config.yaml
n_layer: 14
d_shared_expert: 0
activation: "swiglu"
moe_layers: [1, 3, 5, 7, 9, 11, 13]
routed_scale: 1.0
init_std_router: 0.023
vocab_size: 18912
norm: "layernorm"
seq_len: 512
train_tokens: 362500000
dataset: "wikipedia_en"
Below are experts of layer 3 (counted from 0) of a mixture-of-experts language model. Rows are named router (the router's row for the expert), gate (a neuron's input weights, with its number), up (a neuron's input weights, with its number) and show model dimensions 160-191. Each number is 128 + 32 x the weight over its row's rms, rounded and kept within 0 to 255. Numbers have three digits each.
After each expert's rows: a language model's description of what the expert responds to. This comes from a sample of Wikipedia text that the model never trained on.

# expert 26
router:164115149079112145106130095119162129136123093071114124095102145153123122139148128148116093156156
gate0:137151140109118153108174093179133164176113096159139136091085098100136114087138120127165170147155
up0:142128173146164111138137148131160131122106144109140092087122115144030176186169133110130095170135
gate1:158186152104126089102187100107115105130101108111119143212130147050114159096122064117113143209120
up1:111065077137118152164063167137165166146142157125165128073170146161180096194117180165144132034142
gate2:106166168135091170061116173113178104122139117126090117075084122145091118135125139124133157138140
up2:081170147118138122087117118138186121144121112086097107104146068115046184099163160102106208176147
gate3:187138078099119159140122139096102138140194097118167154106105143144184186103069128128139106116116
up3:100138178170148118115130117150189100089113120113099138140102171152122144122146146161093142149174
gate4:119135100075109107100149134117116104182127119126107175182130075103166106099076122113108142086157
up4:136083119137165123163141178132124137132114149142127102137164167148133122162164131158125131189078
gate5:106129184154103112124150134140081102138154138101057104101096126098060147155102139126128146168129
up5:126162196154149103126123132119122099111151113090101134131098122087087140142106106145130137166156
gate6:128152168068161071078127108148082116068148136091084108139133085110123127109148118125081130190137
up6:088111182122140112124132113133118156079102116097093123158086131136095110105159082111122125168146
gate7:096098099151137112089165115084160130126147152131153136123093145181134118127160167133082113134099
up7:115108141110125154087171093149164148138169114155124150140067149159156115106173124134130098157162
gate8:108083093119107165116129149098154148087128142142180119074126142190212138127153158130152121115128
up8:141123150124186111184060159140098115122149185120109130097188120127087159125089129152100173103139
gate9:156116177106151120119096124126103173099174107161116120127132087132140096134092121110111139168152
up9:118169191066091166078134097103139134081160122123124113123091102151096124096117073116112083141177
gate10:112182130114123155091134122165093095136191148119147183119104061169102112135129102064129175132137
up10:119131119125138143128106153119133144111167139158134136101143095058134109183128157134144129103167
gate11:082164132197119131110107099175144154116182085083117105111123128108129163073127159070037133204156
up11:110148199109124108165129118140162124181150151160052178154131088068039135128048144104113117143119
gate12:176150124179159134118080116129114143091121123161111102126137098143216105090138231109108148141105
up12:101070117099128094164128118093122119167144123130165146151166137126087163175121097162112114150121
gate13:163151112150191098193222094128133182077129118119145137131118153186120148140103122027176203138105
up13:085141167200097160185128094165151136138098080182095153119092128113097090090109078091062180108124
It responds to: Common given names (John, David, William) and feminine or foreign name-ending pieces like -ina, -anie, -ène, -es.

# expert 35
router:101139110074137103125116184162177132094155099176218116030091116119127172163116109151110174116125
gate0:090125076091147144095133173147139161050171079179157116086085139178103127153131155162120173119148
up0:137113113144093189193100145103144064051089145192118131079189075090121091123149185154144055159118
gate1:117089169162127132096146149176110146160179106129114128169045081162082098144172093156133180141131
up1:116155134123108147132098166134150169143103109152160142155160074147166126195183113145154077096086
gate2:158145137112118143055160075135144143103161161043118095179114147151063164097126086168117169164108
up2:105177140138084132126140166157103119130126121124151172133112131117108156119156120136109109139117
gate3:152133164080155147093113145130111128156153078190147171141072136194180149149131153147124147087114
up3:133147127118153153121147092110093147183068099106126109163164128109168156107117155140127151050120
gate4:150136178096143091099191121185092105109163162129147142096158105125172074134094132196081200167156
up4:122111072182098118149106109093136171211064050144152088109121123145099098140157121112111110167108
gate5:129107128104210118136091116069151067098149139117145112095084129097092165144074101133127155082077
up5:098119142152175126058113135077133136061140126160167141122110100130108097202099111165148196147144
gate6:156127156125129103134163135153139179153170093160176160129129156118128122148117195115148110148140
up6:133146143115136127115189151133115198142148089144133111170073147134106125091068090114129122157118
gate7:112138188144168081123095164051163146094170157174111131132099137194168150077090111085090108096142
up7:094140152116167146151117206090159161102138143165149132100090137175128143089108106129135182043106
gate8:075143126109117125088116108125078126136136055115180135146095151128106163099129158089154122140091
up8:068136128120139114099154111133107135170121054143118157151110158123085135041107105118159155166083
gate9:117107151127137103081121132118136070148138121128131091143149181117114119162139157147124154128152
up9:092065090126089166132138126152181091109128089150124092160147138131044109153170154134106122110151
gate10:159139159152106187118144152095132136066139130136113162132086103175139159129090093072144163108152
up10:108140147136094166053149153106147073114147122144107199132085078199135160135120099094152209119152
gate11:166155018156123104128097130084150139095089123171174145090111161180157143118145126149109178107097
up11:130127114132114079154133111125133111161112166113051137155153104110173121226091141144082058192146
gate12:098120113114166073135103177080161143106112172128157114152121118124107120121135134135094135119093
up12:076155130096167125105095190122182166129169160169196071132084106111099121090122096169144182094094
gate13:104103131080117176085065148095109120113145164177128160127120186128120108192097169157099123105128
up13:101070134105104164154079153122156111141114175143098155108135099135125137142122167175112138105165
It responds to: Year numbers and digits in dates, census tables, coordinates and numeric lists, such as 2019, 2000, 46′; also the word for.

# expert 13
router:111087121116113162091155147126144131096113088159203105103123093153096065094186130108181139088078
gate0:204065183115113137122128116164070163147195125163130137124133128097118074171131119139071166085096
up0:161077180120068155076115098171106127136200135134133163116097130156107136117138105092086150139149
gate1:117110084183149166077141123150138156094062074120148058194127141117073086114123103146158155128147
up1:132132074198123149100119189122115122108095117110124091112117145124053094136126081150167225108120
gate2:118112150083112092133093127176105093121139117128112145140157056062155100155106112108179110162136
up2:136141115089110063143101150193086092126134136143097160165132051109150113155122092133155100153115
gate3:133144150093086154084122130110110112159119144185124163098194090100171122126103193097141121113124
up3:145126126125095174063162124121165120114118113173140108072140092128117169090115143079191088075200
gate4:128120116194083134122136155176153044150181124130155135046176128087136126113164163129148121126143
up4:147130149108178066158118098071098169147076167125063106139122126123121158094047112186110200142072
gate5:110132100135146155169108143102134134125142106183164166132169113140157126140126150142151099013124
up5:131119100099080173155096078113184159147168085173160163098167110119133107158152121109115076097145
gate6:094066115131114124169133102085116087133149158148133169116111169104078072188098150147160141111146
up6:100122115132111177082157140106175097100133110155105169148121106179081063106162172090188109130185
gate7:138113124150118125128147085165110117095176082192174154139116121140188103139133228109134144147094
up7:107127197161052155112099070150110158123135047193092146132148112145089101125126163048115194152058
gate8:162089155152172141178156073058132093119144102145167142145140124137138103170107128130109075083090
up8:117097087085155113112086141117077139064124111142085137143168152155124140125177106145161113115112
gate9:139124075069100156152108079112136037159151090190171086079127178155136138105142134153122052100106
up9:098139087050065157093144096146157088089181096189198104087112137150094125095167111119131106057111
gate10:147105096146161122115166122145104116099159108096151117126142079181087153132100092075173144111112
up10:166128159133120111145125155113187125175123090157107138134148122109156140137118139148107069098145
gate11:120146088085235119158164156148145136170127146070146129120073118167026128115127139176091140125096
up11:133143164129077128098137137164079157150073227080103079164151069060029185149093104132118136222128
gate12:082115185079110109124116108163142152125126188152154085101137109121136095188104173132103157124102
up12:102102178113104134099157091174121120125150168114124080105124083115084124153117159094129180106090
gate13:136095135101127124146150169108063139071150137156166217113137084152102079111172145075172173141101
up13:150063102108101093160142169140087135115180110168149189142101064175120094120176081068129170130121
It responds to: Proper-name pieces for places, people and venues in tables and lists, often after New or San, e.g. York, Carolina, David, Georgia.

# expert 33
router:187153106150121134148085160104111103097098125161158166081127167113089108161128139141096133106131
gate0:141123122143158087148185103121096150135124129163152148122106184156133006151163132101153150127099
up0:119087121129120191153085136204166163137113154082139084158145051153128195170123086123197099107113
gate1:183148095119116116176171121157152197084148104072160123120075136152125132106125068124085151076150
up1:075107109084131127123142134110108082157139191112083111169164161126154142158093119075155111153128
gate2:172147144168119124141158160155077129155164106166190127102115127146113112072160148145078144155168
up2:187075102101161077126139109137126142146120108130130114156186090157134109156144167077199120164124
gate3:133138118115126135136118130128205081119090127125158123112123135135159093122118164168170127081090
up3:153133159112118131166143143181057169150138147135142119113143145107149127123118115090081120135154
gate4:208115173146136169139131149130117151135145094121094132147122165117110138207120155111139124154152
up4:100113121071138051155133078132124125143127135104151137114147136139133061091111090110089131165146
gate5:087204120131126101116147120168128147112135125121181156099056164092115141087107032057057164177086
up5:207120125104142143100090076131087082154140102096109119152189076166138071148126180119151087116146
gate6:170148051125123127094197132121136158181114121136152103080104169131198135140114092081128102169130
up6:037126179141158125133086144100113133107148148105122101187228117109123152124146193123101149150119
gate7:082208097147142154086154127156113108095130135110104112094122163136103135050132093132101162124129
up7:132168089080109178115163197171155099105166082078161112113169189127110153126126167095155063115121
gate8:157137160065154112094156128147212232111183135076160122071155110121136138197096135085210102095118
up8:089104102151102157137120159168080120174080130171124096178117107176151099098167087146168085142071
gate9:137129112131127179138095092117141109105138077087120193072131175031079096121104139067101136126147
up9:135161131178070138080131079109107099121115065118090193143076151023090097108129083122123136139171
gate10:164077246099125063124173116134141167149152139170191148150163126108127050168130132189104156176134
up10:098130127140091063170122141092086131118155116125143179086177170103107111129170085105099143196110
gate11:169153141103105162114081096120167134101138125157111182160117168134146105159124112121181126033113
up11:058145112188113052107173201134110097196152094046124109122159105125092168121099131140116155208160
gate12:114194143151120144171117192027075122121094065129115113101096155111102136162165095073063122145153
up12:100186161128112184148121165110118117126121144112100110101092129096119138147137078054071121065155
gate13:099172095143127113144145101150101114155147119160156128093106139113130036119096123086185150106182
up13:138118105118154161142092155031127169094130123143110158154127176169131177138094122160065102131138
It responds to: Articles and possessives such as the, a, its, their after prepositions, plus adjectives like common, Western, similar before names or species.

# expert 43
router:064094118126149184100185130124146150088134127131134096114078100181061108113159135124129142142154
gate0:087105117138137139141139136109133153148170121117125146111179164155059130126141131145077240106145
up0:079067122141116156125132168096160169104165110105106179125142206187120124075133127108133126064131
gate1:084145086124151152122175153122172139148107109118103086132108145096033046129099102118168169140138
up1:154141116150145140151125160127048119113183149145098095112153143116169200110125168105088135125098
gate2:125122105102123140086157088104164080117111112192210106094118186149100066117116185107135108114114
up2:172170196166106113083106109116153127126113173153045122188123073150164215113097107123137106074134
gate3:137096125150158077091122099159114086144093126101163146079149106134175113139117184109152084045091
up3:094143136083075153155089151165100134126115138127133093191138126086114118145126095153120079142094
gate4:093151066077152183090153087098161125110113137154168130118113143143124122131078126086159130136161
up4:082140110063142148125148122166127153108118147148109137110102141128104105125116087114193186137161
gate5:119145168190163125112152180140066163087198199112140099141116067165102116141157105138117130120128
up5:120142105044105114123127155138141091125140138120130105000119168125105221126146161116093152187117
gate6:152093130140126115135080127127132129126122124176189124138132139115140133138089138108122116091127
up6:099142170161108111096146140125088124113136092172121120135066160130097099078138104122127153148132
gate7:163089111147122130132152186102128172138114112108157072087127133163081107143132099177131167113132
up7:157102151127119167152125147092144138129120117067174109131136166179074092142107093145173155162133
gate8:107126137152095152105136153133140101087131087155125158122127041107080147125133110080075182155100
up8:141121195082144155103168126145110153147112153113102133191089175166154036116112188133119154110092
gate9:115115120179063123084139136200162147119116102137116107179073038180126123069155174125108141167128
up9:141126146146113093125120161084120098128143147132118135112114060096148097141172177145130161126150
gate10:087109133182098143112159138112145128128137124113099123165095176122072138017157121072143208138155
up10:125106118086112134134160099044156126152102168091174116157147158139097129141105118117163107158163
gate11:075142204146215170168134158169086171124125162150098151161114128118091090155153141127128111127131
up11:169131096090158160139144128091130114105152136106125127091136178177158091061145137133131028130141
gate12:128150180178069179119158157140150174094183121139126074147134118163049041077139128130093141155169
up12:146084133086160129125129131126149090130102106116092143090092137110177239113138139082116069111133
gate13:110108142142156121147105111151134185096131140112124131227124094093066054126148098177163180128109
up13:128115089113131086126122149135109072162104135149148162085122135136190209095102158124139099136141
It responds to: Common first names and surname pieces like John, George, -ton, -ley, and list dashes before "Position:" in player infoboxes.

# expert 29
router:156110109123119113142078113071104144156149119145165128156137119147213108185145154131161094076110
gate0:117105137110159167168081131131113091125145185132202093155101124132075163136088150200175113110186
up0:096093106122094064104092089122155136120128083120143183182136109145125079142124128167124118107141
gate1:117190136149133118122109133109112083142141144100099090139133151094178168192169147125114108096165
up1:158173154113112136121123092099153099129109113147136078168133163100136118166132146133142114132165
gate2:109195093148121083139101182075141103067165102071166112153144145141196115191134118122113064108125
up2:096169123093143146138121133145160117119066067161127106102095153131136105183118107110125159092172
gate3:118149174156113129089134158136107168076115107099097147168106088118184170113173150152103133102093
up3:146091096128112171095144136117113118189115059139066160097157100129175151139096090137154092139119
gate4:209093153144144156122136159138114133146149137176121104123171145168143083128189108157099136107100
up4:116166067107150103155149131176162109160108149076075130136129103150090158085119115122102209161095
gate5:150066139153106117087149101140126142136122109105070191153131127141135122148063144157099202168116
up5:177177140122147134128114163192126120163138180131109073129132208110108161052169152095134109090104
gate6:115070106099070133148154133082110097113129132117134135125138117173160098204121151161159107082189
up6:116116145124094158082157099106113098108148141088056103115132122198193130113085164144116159072118
gate7:087112136110086123152121099047131081132127106146179173144146089112148091135110182096144061072131
up7:113155122150127109077123105137108144123157116092117077145119164128109166140144149161107125098177
gate8:126128169121126138104116116092108107146136154174106132110204096129139068157085124110128133116105
up8:108101181095122141115108168079136125142190109178139163145166102104163043160107137100136124113087
gate9:172134133078158137138070145160161124107160140159128127085171203136102146102083100105173078105100
up9:095085104135136111138196126113117061143098193049126110107058111123120105127124188115074176161178
gate10:113124122117126110126084141161200109130148178197127154116167173104198186146097147117126059098133
up10:153121099105144115152146124100165099162120156049115092101135134113081139095161118139082199196136
gate11:126147091124144038165113121134114130207072156126092096160163130143141107095126115188118145166120
up11:141077131123173164163103142158131071072145093098165173078080188136081164183115128131142135130094
gate12:173204120138169173146114091078156103139086185180131143143139153152126139122115100145142082115148
up12:112071104138087138166169146177137170102133129067113134076144143140083149118144117112058111114111
gate13:171089131113152159133124201110121124134158084114177150102121171101109073152137124087139175128146
up13:112178078127126113128100129118101131120129180096122092105176150117108133054136119200086123182118
It responds to: First piece of a capitalized word or name after a quote mark, en dash or space, such as "T, –K, Sh, Che, Squ.

# expert 0
router:109112111118142154169144159111162185078120146153155148149118119163069087138156111093130164095088
gate0:086128167164158122117129097170113137153111137063109098122122126106120147156139090108146203169133
up0:162105123157116062079135110073116094106121113097108168086154162088172177147094161158088117145164
gate1:097108090108152129102166141127156135108082152120107065160158098147081188094175107159149187148163
up1:106132161117073084100058074138102130137121128103146139155103134136159159135095181175093134125146
gate2:068094146232112145098166090112139147122098122144084131157114078146094135078160137100120113138111
up2:158148091043090156143082174174127098123180121110155114085130160113148130154068167147157093103154
gate3:114096062203143100150183181112139142103093096155174140093130152135152133114086142147135162155087
up3:119130079088075145100098102122140132097101139091119117108132182142144131093136117101176178136096
gate4:132149142120109193169127115141092142147150121124110102102178181113117192143121118145094129144104
up4:147165194153102145160109099166129157095136119057122133150098146116053108139140127104108174093070
gate5:063117127120162128096142102059137126112050143145116164206119071092139085138114158117117132114163
up5:154152126148103046089106135110118153111134152087118104119133140112189118134081126170076112211159
gate6:167127124117196074170080134139134145133127096117156091129147172111130181180107112148134139146138
up6:160097121166157116102199102126086068133072162110140147137120074099133138053155153131041104126140
gate7:076163081119094142095131169125128148116127070101143086151118118170107144167108151117161117147126
up7:107098072118049164086131143099108173190139077136143074153132116162091154133089123149150117150152
gate8:160104122107143062163146146085100164106109121157161114157125104133129093190131120168131151114174
up8:108180168142165165075099076139150127145140128122125188146148140094141138065114151133127112156143
gate9:069148090117174166124117116130154184081090127085129195120164105094129123151136090094127147070185
up9:089150139115137178139096110141123168119094107120146181097166043152141140094120110105135165084159
gate10:166093169110177156120105096153164128120110147141110149188165089145099135154177112114133136119158
up10:155122136112177115124071075143168148132161146155095118105200137112068150169153199108119130150135
gate11:101128090089164111155136184072195155139083159148110122186136191105098166136116183114144182129111
up11:135097131126146103161156197055145125147093165170145139149145105128088099134150162115137174103100
gate12:092065114158136110122147125045169119040095126159069160129135121158117151129144120105126155086136
up12:092067124118117117168124134049155168074124116136079119163152173152122148133108117115112130126087
gate13:112116070136119180169176098142089123116068086098201124139121124148129154137167110123132170093110
up13:115094098133100156103161101177107149063059097116170136106118147160123151098163111118137136122118
It responds to: Multi-digit number tokens inside table cells and stat lists, usually after a pipe, such as 25, 123, 30 in scores or results.

# expert 9
router:112121132145152156115178176138117138146102097165245141087147109130125134125151092071145098086089
gate0:124129137120093131152117084152139183120197133146154189150115130144139124116181137097202100069137
up0:102120113133105164106112076145159145102146103156126178129150122124112078156156165088200075078153
gate1:139155143132107073151159159185167166165159073127160129109154105191095128130169074106136204104136
up1:148171138096161068159115078128126077160082111121156113146152118146107069181128116157109085139083
gate2:088056138186117112110157170135153092130117161123158129067128150151141181096159164114137140090161
up2:137108146122169106132128093138151163084162108186083131164090164135133110107091071147160205149085
gate3:101159118111165147094187143098116114137147080154157183112142194102136147079126123101102074187075
up3:189190141099100137160076077180097167102115171148156117132161097141094131141137152170148105127142
gate4:105148127157123086135134199111136093140115075152163139064123118129176125107119108091113101088140
up4:116166166143100156124156178157016127128071127108101108106125106096115102088235133106166111188155
gate5:093077139146150121096152104125110123115151140163167170120097138140127141188158216101114076046095
up5:133152093123178093149094143125191084118177119165134088117136157112106100126109153063116135141191
gate6:104152104144113143074132137184115098094115102137174117139120106099114160113121067100162167122119
up6:095106135162090108093137115188121108149105081195164095159114111055095175144101100096187134104078
gate7:092091115133149109138155128100121088188107111153192128160170087115103136124159162122157130191143
up7:084111125154110137083148170113133076153066130133164141148158075081099169112135153104082131168103
gate8:120137135125136125148145159104111102044126186124073121134124109171115113090168093044100094132119
up8:049182106111132191135137143118108076067113159177110139126128099126087155109141098111117163121159
gate9:088072100135092123103050052124131124110166137144139178172158134123129113148133105107177152127132
up9:190166138107113143192173183132174131151087123134066048099081097138160137117147167122142119136109
gate10:108092186153175127094139114122160108130167099122139160179095147201097118088135077121132153079138
up10:152123149153105130105101154128149111169116095185126096075138061126212148101165138155115085095160
gate11:140121111126147087130098173147114137115168078153140176124091130092170116181086099088170124098092
up11:162115143135097127072109110099152080124100182108127131124179140151115120095158136142122157175192
gate12:055165204160137124106178140123126122081097117162144096131086108074167063127117102109192139160152
up12:085222213149121090120178140150121111105079130136101111142064124080111108161109138070174183163106
gate13:189073107114168158126181219117135098112117097171155163104142155166158090122068084120095117150151
up13:163064100139154099088186184118138169134148158147112097127111137183113104137140099124150195162173
It responds to: Opening or early pieces of proper names split into fragments, such as Rh in Rhonda, Dra in Drake, Cr, Rob, Co.

# expert 51
router:132056118111101169173134094084122122161149120132127121080122081074132112125091178163137138151138
gate0:136134143038115129151124116144159196153181156152137154095091101106099149110124100112109139154133
up0:171084104128151127101153203157108090135081131126140047132173149144104140183150065114114124136114
gate1:080114170217108156134172094154102137111149069146096134124122082145128087090121114156161153117110
up1:181093112104099150134131138080103127169107165117168134190167114122163122138127159111158100088122
gate2:117145131140134103095166190132115123134110139035099096113112147081074098127111117142094135191143
up2:128111171153087136081113138089111093101211135148051165093159140079121102131130113192117147099117
gate3:144120083145072205125182106104087207178132115122101082124113145122127109129109157103126129161133
up3:114134111098183098156097145147178101109071164135152120075161179142154138125121106125126108099115
gate4:108112079100120173110179071091128085152141101150135124113123103101173118136117154141120164179139
up4:154186158105110093137109133137127125040087183113054151134122155082117138109095084155093115077198
gate5:069080169157083107055165136086137132124191108141133150109133122118146075148102136124107164194166
up5:159064136210072102088162132195120119149128101068147153163090114169090117127098071114132172184140
gate6:092109186163130120107144150153124131193105181112090134174148076181097118110154161075198148155118
up6:119110166192153121111138137136074089129219121114089089176152111093062118109146149181150181164134
gate7:158080133162098119150081069125134081196185081149225185172147105159113115080181140143154137150109
up7:159058128105091109144140062136172142148152106124199128153135116153108068122112109111121138133120
gate8:110172135168131101135128132103117073101068214124087131159119151092125138097141136156115130129160
up8:086186148131073118083137091051119084147150163080078158152100090126087167073079128157120144163184
gate9:137175124127070127151138131146142142139159071151170091111129188092078118103120097105087161169118
up9:064139173098057193105143081174135138166151078206122137107126095087157125150111115113167108105130
gate10:133053122072064201124141110106154138178097139143223135193106157161155135128102135155121123077148
up10:129116108131064125130158125107160132144112111161142138153104105162145136144149127163090058093130
gate11:161132098122153157157158083090119129155145144176182177123098091115210118154130155118154095083142
up11:167150151092116134137131133130125172155141125165153143127129060149087088103124120123164108161114
gate12:096133152118161142122135102130141130159160118120160203138140164145106132095115094148133123137142
up12:177159199039154175110141172120074113100140111150141108092106218130115096156140183162134175050147
gate13:163111060107111071144156110136108123159148152080118163138079171100104133110082113145095142163152
up13:164144072099111174134127058105124128110156143091143148102171185124141141110138100119118160119082
It responds to: Personal pronouns starting clauses in plot summaries and narratives, such as They, she, his, their, often right after a sentence break.

# expert 32
router:139165167077148141195107128178129134115139145115137114079178153126085134116160099140117134143135
gate0:138143071120115169100131114134108130152125170081127119158155139102141070100108104107158133131164
up0:146085148147179095148160159131141147131090117188114121083077183142117160129122145112112100127123
gate1:120170140174101077099087085109134120130114125095023128214148141122187128119126137142169070088111
up1:112181141114106080103074060128130125129123090081066084173152106107161148138130153138174138151142
gate2:114115132147056174100120105164149203119169160092096122132092129122150087126165090099151196113131
up2:088118135120053175072130072127110163118175116084112124162134070101075066145183119110148175145118
gate3:069116207143110169078166123140147109102151105162082117135078126115063060135175083123113135141147
up3:183133041117163098185140097085053134136085128097156138146184174160190171120063157153126096153102
gate4:069141143162160134094104122151080150133091094111128131113137058129141121139153040087127138157097
up4:070145111182121143062136080135105146098111095127120120124122145152173138098157089129149112133145
gate5:131149167114082155139123136155111132135128097137169122066164169070140128103096203144119139099194
up5:126113112094136136099155191110130150099168120185213099089111083171079139218130133168153139097137
gate6:167150146113127143162102138176173070156129119188206162156142122181108167116184151134156165097123
up6:100148143126204083127105136182151143187041166161123106203172146080082105123132140137143120157071
gate7:161111122124161146106156120105186129136152110156112097117087164156100150125132086067102156174159
up7:121090109087096185099164187129144166066206129185141137117115138140120100157125059123172164103123
gate8:122081089109128183126161110113128136124116069096170122150166106158102103155144108106139216152122
up8:085094098100070140126178168154164110108125073087178166086118104117105098175122187136146135138176
gate9:107123113142115105145110132092120116092122097167152168121149128110196142145119218143131067098121
up9:108136140106136164150163149136143122145153120121129093113117117186057141124130108103113201120099
gate10:110081081146117096096187179093130072149131076167128156126108154148139146201181167086118109142120
up10:125121115169146075131097083120103125069094147105092130169120126140132129127109096161143076151106
gate11:162079204144163100121164108128143166133100119158118117169117103116101089203131177042136134100132
up11:141145049123071133134096160109120112093157146085140165127156178130165108066145094194124144155119
gate12:125175140146116131049059093155090135153131112172119127124150148133145150095135168141134093097145
up12:149097095114154116178170201087183129122117144103151118164077105145095108137125084137189121135099
gate13:114174119116109166153115101130118153158131125157186161093096157170173155091125124132176076088154
up13:107156079112152147086091093075145173145104123132121155093126213112187143133110088127125084089153
It responds to: Four-digit years and day numbers in dates, especially after in, July or On (1973, 2005, 11 November), plus quotation marks.

# expert 11
router:117160199124099193083132112190157142139062068119162104088134112031166137109157131141094128159151
gate0:152095164151174108119142077114144093118047130137104122160136140091166162184136117118162161104095
up0:093133108092117150142161156171070118123201167157138120127065140103072091120152128128111172169146
gate1:064166119164131074140118141168135092135107109136096162130134143102098082081123083118102147104136
up1:078181172093156108138129091164128142149119155169136063174101166117125167120152110080126096148112
gate2:075137130129156184100141157151082136129124161159139166156103114141094174115132108105075129124141
up2:141157140095173176086112143101054107140129152132103136145150138151187152135115089126093070113154
gate3:116161124137115093085152128153133106145126087135069089108166123076093104089101171114108139156143
up3:162161146138127114128163147135178118151093135115068130114153108091055144099109129145104170151098
gate4:182112166135183121080200143178085107147098093129151147119097106083117159123166094150087124130133
up4:100108118092121159154091120058119115063171167090121131181118159163111186112086171125123131147038
gate5:077146107147156202100129191143088174159118128115152100125149118111109112125184170172142126210113
up5:128106153123200094146125098098167118173090176142124086194155147137134141167143123138116104150057
gate6:070131138124129144116135062109152154112108146092083161073070167114109159122129149133157156099107
up6:090154123145097138065084076160199191164131065087099171085136178111171102101104161156118116078138
gate7:057147180144132078085096108144135075080193114085094155106151192078118113124065167104173152140161
up7:160115117163127165181156149109128161160120140148148129111099075136133094141141048134100119117078
gate8:146095111099126152135134129135157126188128147171108084125185147154130077088087085167149169179153
up8:161085162106126138112092142128143111148135126185097150110156083163160056110127091130129133154156
gate9:142113098121140117118103106086182153121106144072195109103138160068145136151129077170172102166188
up9:130140112112135121171099164205098133175124179138071106186165122183101150155116176136097132128052
gate10:096193138116115163082132161159108129135134160139096111148179144126141103084157104165125102171076
up10:165182098095117138121078185119137116208120178148114099086198148119145196156102193119088085173024
gate11:122148158127135140201165126170159121183149061097109144120109101139169170140135108142195128077098
up11:148099113162130115122108173072103094105068153106098096099129193131097191167069135105109115142176
gate12:117129117123170066144094117157148091131065109142080113112099143144138061121103050179098120083151
up12:152083087117126133122139147081122118127111167078138149147142086144087205163164151118161118113112
gate13:083120150128084133132105083168093097062143079080067149155123090082121094105124176072085160173103
up13:097104163169072184064126142165051089099191066101037120166144071126130105149154147096076175201125
It responds to: Capitalized opening pieces and middle fragments of personal surnames and proper names, such as Mc, van, Don-ov-an, Fitz-hu-gh, Macle-h-ose.

# expert 25
router:134154091147114111102146117103110135132129130055062084148099120107096106138167069138091127186156
gate0:066150164143102117132148146209104171150175078125121108126060116091119165081112118095109167183158
up0:107186113118069171138158099153089135150146103126142068136076138108092143111142092123121122151157
gate1:150140154144148107113075103111135057110171173092087108172161108141116140105167091152093161196074
up1:129134126091143162088158151147135114126104113171118162142136178138131122139120169124129130092173
gate2:132095181187156105089136098080069083096176135043069177135091151193093073121079124059082155129115
up2:134143077109162135065075132145128090167101155136120093120097145073109116077107168176111137125138
gate3:115185093075160209127100084100089131121170224176089111123172153104164168136081082133055199085170
up3:086082129172140115124157157151141094096135120100114134149145083113114101130151173168164153121122
gate4:109161133118128171085165150118171166162119094100110120092110111116136159143119143090142116079115
up4:157122171172085109127128127159123106104143139143146101189132150144105100118147131123076095177124
gate5:146184133153121112117115137093137183178166151103118097123077105138109102096136132119140107176119
up5:106116120102127130157095140165125115091118106071142152150129131159129153158109152180076161101165
gate6:198141104130114178170160068117117145169136115075116067156126129103196092159111138132088121161137
up6:107119153159135145126129124119097106082155131139127165136183153120181083091144185153164066072131
gate7:144093154139182113077180135148081140113205109076116146075092106171089135142207109121143104093187
up7:143150131126094122185118165146153132130083117139191135082148137087147096153102160119142124182065
gate8:109127143130115108141206064126112174087133184087114108207121124133115120107114077155076091095128
up8:080164077126146140143107137095172092187088132104164144104137162125150137198160133135206113113141
gate9:158148108109172119111151178131150169046166111136157150108110180147152141137106121127089083187144
up9:130096130121115137126087131139165097116168097054161103145122143147128091095158071149090100169146
gate10:150199031132109126191113159077139095097140077110147197098119184113177088136132138158093106095141
up10:144159045143056121125144116091107061086163075099122175151152127096154092099106068126102093122148
gate11:127118143112116147127166156088103157106112097148119115144129074101125079120144094127116128097136
up11:158131113126094148186098110136190092158132157148167117074068143162168162118155131141120109176122
gate12:189098098118131081166142185100165095134149141098167133133075147127121090104123141135139127159121
up12:149166121156125065162117159130097107138117139127079111168076083116081106078112090120141161228145
gate13:172131121137178080092119204094125096122146159120105139106102144096096155152175114121138193148078
up13:072145146127208093121134161132128100072140180107099137107085086087097179109156091102136165135101
It responds to: Career-move verbs and nouns in sports and biography text, e.g. signed, sold, appointed, announced, plus season years in stats tables.